config = dict(
    n_layer=10,
    d_model=256,
    n_experts=256,
    experts_per_token=6,
    d_expert=64,
    d_shared_expert=0,
    activation='geglu',
    moe_layers=[2, 3, 4, 5, 6, 7, 8, 9],
    router_score='softmax',
    normalize_top_k=True,
    routed_scale=2.45,
    balance_loss=0.00203,
    balance_bias=False,
    init_std_router=0.0189,
    lr_router=0.00218,
    vocab_size=2048,
    norm='rmsnorm',
    norm_eps=1e-05,
    tie_embeddings=True,
    optimizer='ademamix',
    lr=0.000572,
    beta1=0.9,
    batch_tokens=131072,
    seq_len=1024,
    train_tokens=1094000000,
    steps=8347,
    dataset='wikipedia_en',
)
Below are experts of layer 7 (counted from 0) of a mixture-of-experts language model. Rows are named router (the router's row for the expert) and show model dimensions 0-255. Each number is 128 + 24 x the weight over its row's rms, rounded and kept within 0 to 255. Numbers have three digits each.
After each expert's rows: a language model's description of what the expert responds to. This comes from a sample of Wikipedia text that the model never trained on.

# expert 33
router:133162116136155141108139116135109145166140121135114105065114141145091116119111127108170113134096122140113122128142118136138085151101123110085113142100077121106135126111120131136116138162078104106101165114107134128109163123108129149147087134174180128113184143123173151115118100140138079137124104140147122119144132131149153115132181173129144085112104124149133133147127167111145159160125107122146147157109113156119108104131160137135133139161121145125108170127105157083125132140085169158102153101131134144148120143130127145121172075153146141146108158100140119057125132141144152157153106153142129156106077102131149118164091162093139170138088146153124105068093178125084122119113142153134117142146110139081133123161161119133118149106151142140109090129118166108085117108146120
What it handles: Place and name pieces. Word pieces inside proper names of places, clubs and people, like Ol in Oldham, Pine in Pinewood, River, Saint, George; also along, under, of.

# expert 49
router:135133119140162148098093100108165157161110106103140130108088107128133133112073098097112125165112118141117180131143143118139100125107150142172081106118150082153088134163151114167098129103086120158125102108188182159090148136106131149119148131113135120153087124146105104171122121085078116094118139123116178116143130104170116143168158117116141122130131136139137138163104165152088135160126179150088092128137150135126102149117096155091098118143141113135100115130123132105142111135165103136083149138117090151153095148116146151088148132118128142164159139099126103139150110158103085135166161133102147119135116092103112114160147169119116111146150125087118112145152106102133136087168125131115125128132151104128141131146141125136115121138099095078139152097130098108112112089096132
What it handles: Past-tense verb endings. Past tense and participle endings ed, ated, ing and whole verbs like made, played, released, often before by, as in directed by.

# expert 13
router:138124144131129117138102145112102088138127094114141165108133130096114097141117110123163136132107104087107090131148114122107147128162132147114162121136086128118146133124137160131132097152118139108191111129091103128129138072154123160126116131167112121157079171147146130177115121129154113122125156096152131143116079129136159179090095160102105135129082085137108153136119169121161161122114130164148149155180137159159101079135136121147165089175140137162112121126143119127095139166102165131151139136149088110111089138151115116093113122153177116114142148137105102139163125114129156112102159135090090180133130105120149151103146116150089141115134117099120062131110124139097128144098157133103139129163094162171159161145124160112136142073118132143143137098140164135137132118117117
What it handles: L and il pieces. Word-internal l, ol, il, ir pieces, often doubled-l spots, such as Stockholm, William, bullying, Illawarra, publishes.

# expert 4
router:135128125135122154131102099120125155101167121098113124150144144138137098128156164138108105133147082091117124161174138141169122109115162145143182147126105135127135100136146137111111140127137124117129132128150133111116159112084135135144154143135092123160152125080150157145168098146116080106128135090127168148134087112123141169139115163144126104112102153156165163133118103114127125093117184116132150079133129123161114118133117130175140118108113121118181136124113102130099160134080112178148154121094123108183093139152144146066088139089121128158122094130146138141142128135099127100065142121112104129136112165158137119105107111099132161132111133144121159140109150128174126106162135143137120179140094093118107165119141093121120110074140151133184124154096143146099060131134110
What it handles: Word-internal chi and particles. Word-middle pieces like chi and do in names and words (Archibald, Michigan, schizophrenia), plus particles out, up, down after verbs.

# expert 6
router:107136106140126165120136105127161094159126162088126175124107176091154101106117103142121089157166105156136124161169104153130135152173125164112108154135124127124113073156147116142095163098114082133105119134115125106105099166095130158143107135162174125112096124118144091152120129112116118111091126154162104084133128153163112102149154119122165154166110130162140116096088138141110137123146128158093152118115134160127126140127163178178133137138152167138147117113130176109084122148160150142082133115100131137150114159091148054120170152131128139143143129099108139087120134140136134133106113118111105125123144117160091102140102112127093116093106108156116134105089148122135156147175130112122133122143133124113178167096140106106111134118166103135142118071136137112154120131116169
What it handles: Word-ending suffix pieces. Word-final suffix pieces such as al, able, ing, et, ure after a stem, as in t-able, municip-al, ment-al, liv-ing, fertiliz-er.

# expert 17
router:106118088119106105153144139136132098074127133099159109098085163162186118084140147103135107142140124167174114105152154102151172160120134137154112119109111164131148104144112116078141151111148156130162161137065112136104093120151125131116138126112145136127079153144120142169144121105108152105140103188149147139121129100089096146111142108148097157180093124108124137142111130143110164147113096108141128113105107147131121160153119148167124147168149167135100153115150155066121136102153138155124153117125142124121147098105175136138161141130137136140113126169149157098093099148093121151152128174084147170128113116120157114131170116139135159175141117130127130107089151141126115173112091104166130114116148145122113144127125132115144134131125141143138133120145141086115154127192089
What it handles: Ordinals and rankings. Ordinal suffixes and words after numbers or "the" in sports standings: 6th-year, 7th place, second time, third overall.

# expert 53
router:153129078133132161144121087075104140138144105134132136113103129099150142172116136132097100119130096105138127101100107127158140114130085108099135120124129093126119115118111170145121126115164122099118092113167142121164104174092140199156115146099137110122176118144109095107110118118094075182172136136142130119134145118132098115088154126101182110151141149139158175139156137164097147096145122097137166135117129118136167087066124098089142132135124098131116095112121096149129151105115112165120093145111132145114088166121157093114122153113129158152128138149114157110109140112145097136140076098132170127125132155151148100102104169182132106100123130092121126123158149146102176113110078143110144136134135135113127114102109147126117121103136155101152133098106141144145178113121132
What it handles: Name-initial syllables. First syllables of personal names, often South Asian, in cast lists and tables: Ja in Jayabharathi or Jadhav, plus Ra, Je, Ben.

# expert 9
router:104102152108127139098138121124098132154130124122098131135158112136100093103134133140122092099189096107108120162084125118090138091144091127115156139155134157115135117141099132122104124135107112127126138178090120119103135114065087106131104111122148150164140134114093139109077110122111126129157112108112144167115127121074132114108114107109108135077109139112133127144157120136120142167106132170117162157128100104113133137136156146142126147166110135156113103159119113158165136119095115169112165124140132160099116152085076139141128095102144111080154153187145131115148127169103112154104163163057102118150102137112117142147155113120113154166140105133133115133145106082071124128107118080122140139121140125111175130104125158134114157152122134087133130102164107102185130109121167
What it handles: Table abbreviations and months. Letters and pieces inside table rows and headers, such as month abbreviations (Sep), team codes (CAL), JPL/MPC survey names; also month names like April.

# expert 15
router:146114139106133101140111164128135137083071131075134104165168110152132115095156132097166119128120107123091095117152125146169151166126130158106155140146132115159141172120167130147113144139085153161159143116147115170182132130153164156125132129118087138119091168083109117106120132101132081123093125126142116127119128134126107173087162156107087136122122111144139060110133141147152125128111126141135140128155087091124132155144130139137169096137125103131098122106119045143101113115097140114127176128116149117151173082134114156179128160158132123119161165133144137144117137132111113114096085155121145099107137124135101147104140148075171137122095169142095119118127121109103137169169170152111144137134158132100095112102152125124127130121119132127113139129132159120149137163127160
What it handles: Mid-word syllable pieces. Inner syllable pieces of words, especially comp, an in Canadian, ap in appointed, emb in Member; also raw UTF-8 byte fragments.

# expert 36
router:108089145122090158139112160128121127163146153140134080137136144131113111122115191129123126139160141123104111156129097094141171122087126104152097089141105140165172103138183153095150103110187145139113117109111109143107091131132114152105148155107111136161107097140104144138107091094106160106126095163127118107122091130118073155108179131130152100101099124122097105171135096133096130162096108158120146126143150157139150139103126140124143132107114135128120164136095133081124132113072142140099104123162142132139100143133127099153146118150158109159124103176133181068087088156121124145124085114093114109131119102102161117109137154111086146121175166136128117146137107135125164135123118109103111096101141125104139094090119144100142096164137118117137118154117170110143129142115115
What it handles: Units in stats tables. Unit and counting words after numbers, mostly in sports and statistics tables, such as km, years, month, %, p.m., and bat in batters.

# expert 8
router:119172115155112137108139097111099153102148143125087113121143084104123123094127107157117180106106116149080135148111110125142079141115143132147150119117171157171097100099092139105136164128105147143117099142122137084152120111122130103099149127135161098117150135153141148141144133134112071138188152090135094132119139140109109117126130125137133080136180114143094120116122086124108139139140132189147127082106119102109101126106126161137136152171114125150137129129109136134146125060113095123116142107119122095147168106125142151118111148100116124146154127132104165199137133133115127154107179186139122149091098149149098094182122084114114123099128119105165140129155091103080143128154151093139114141107158135098086127119131167111128147129081123151142108150133117105129122157097119
What it handles: Quantifiers and negation. Function words like some, many, all, not, every, the, plus the word piece imp in imperial, implementing, imprisoned.

# expert 27
router:158130138169111103155116137124146141091146132156157157152160129128131109124086141138086189135172086153174124176116154154111150146141178103134106119113145120155142124142138122120117180140126092103157133136134144097123127163144124126116123142117141172115156147100099126123139116117217160118105154129136130134132126137151132153126138106139101142126130147123122075162152107120080078146123144165130144129159115129142122048143152152168124122097103094156148165153140140126156096105180119151131127159159101085161186153119147115111122141088127101144099148109111149156132105172160147148164142092108109098152111173149123136139109138108148155111123122124139096128120101104115126165137132154154110134121113148157137144149111109128145135124147111132103147119092098120105080144149098
What it handles: Arts and profession nouns. Nouns about arts, media and institutions, often before a suffix: music in musician, organ in organization, design, character, author, film, critic.

# expert 16
router:108099113130102163090143124116131100173104099108112120169121142133159125103081109176097161136110187146113131112177132162140161113105157114104078110101145112147139101134130115157176143124100122136095141142101100120141084111116140113122170142098070096156131125088115102100135129141155115120117103121185101121095115132131137116143083099158132125120120118132105109126098128118127099146181123109119107153087155087167142129162159197111118139181126128141149118137146167134119098124121100092093158123125128133117174097122111122147140108134154147105116120142130104121094072159132138131106107137153104145090109119128089101156158113119106139157144110141142108139127136119141150121195144193102096140129151111115128154136143116126158149129103164176120136147121108121125123106124135
What it handles: Learned word stems. Middle stems of Greek or Latin scientific words, such as log, gen, ph, gre, arch (phylogenetic, telephoto, phenomenologist, degrees).

# expert 42
router:122119119119173147138108130136157133148145119152089131139122144087132117163148108142132138084170112106110123093098144105121141127091121116098101122164145119132127128117092136100153089147167094108144132133147163119123150128119166106102135112118069118178076115107143134066096148095109088132124121148117168127116120127109165092125116128123139119147123109132092112123171104121129122141127157081119121138142147186107151165132100136098128140040110158084140143133156167118155127143136100077156140146100102170130188167118139135111100146140109124170101095118112140101155140084118116113112158157095109137126125084135134132110130143130142126089120137121146167161128129146121111145122123115132158126140106125172103122131162101108118087145101096129149119176133159167078140130123095
What it handles: Space before next word. Bare space token before a following word piece, usually after an article or conjunction in sports prose, as in a rash, three field goals.

# expert 37
router:131132140131057135127155124085134116136099154118150094100101139137105159167101119093118095156119125172134134184119145117158106157132139164142116127128122146139123112154157112123125105120113092068151101159133143121121132097099135116135095155100088142103122125120121119135149113142111094137137140172149146100148119150108131119126111117089125171151164140137158180141127063150101143141147103100075167155125127087136127143142118101118099189137062138160152108150102119144166126129145089158144134132090150165108069153132129164121145143108125097138096118106149091137103119160122139166130095130157164120143097093140131126121093116139134116136169139109138088120123121112154146079135111112126136171083160144135137148183111139085115122130109124130139103105099125110109138145155120
What it handles: Prepositions and mi pieces. Prepositions and linking words like as, by, with, including, than, due, plus mi in semi, demise, anti-semitic.

# expert 39
router:148153082105132125132103143134089102164118151136107179118161129123134109105126146148104134090130118111148158131129074144084129126159120107092141107127080140149118079103152104140135100078105174152094110108097102144150111158095171171123077109119142116120125144135100127164105127112121106162121136112170101118128156176127149136104151135076126147132092149161121133098134116144143157107090109150129100148166128148133139174164156102135129122130127153124120136107167164138142124135112137118103161134095127115101099100090147106130133135185125104115167147109114091124093120120134148121109102162128139137118146098139123122107182138072070146092151116160141150124115147130158116170131100150114133142158138150095109157141129122113146178136100104141109137088123185142144131126101162
What it handles: Al and table pipes. The piece al (alpha, alone, align, Jaysh al-Islam) and Al, va, on, plus pipes and spaces in numeric tables and LaTeX math.

# expert 14
router:151129174108123107153074155094127096139127083153085115108119097161101130123104122116116102120127125140106151133122110073181124103111114079153136125133152107118150147098067163145144122142117115109128091070134128149152127134162107158096095166089126123120108158121099141132108131094112161101114129142122150095115120130182131134103132132083131152112177131152157120132113121106143140160148128131156087176130102146153145108146130104111165122157145136147166144154169096156157087120096099188151101144094101106112134140133126126101148141140138118158145167168135163128119095117120112155116119179137140174145119125108138107138123155150096177181118124134151127144133126157109100137112131157110131159098136125111136098088153168135127111098174132118116111108141125163145095124142110
What it handles: Capitalized word starts. Single capital-letter word starts in names and table cells, such as L in Linebacker, J in Jr., C in Cabinet; also take, took.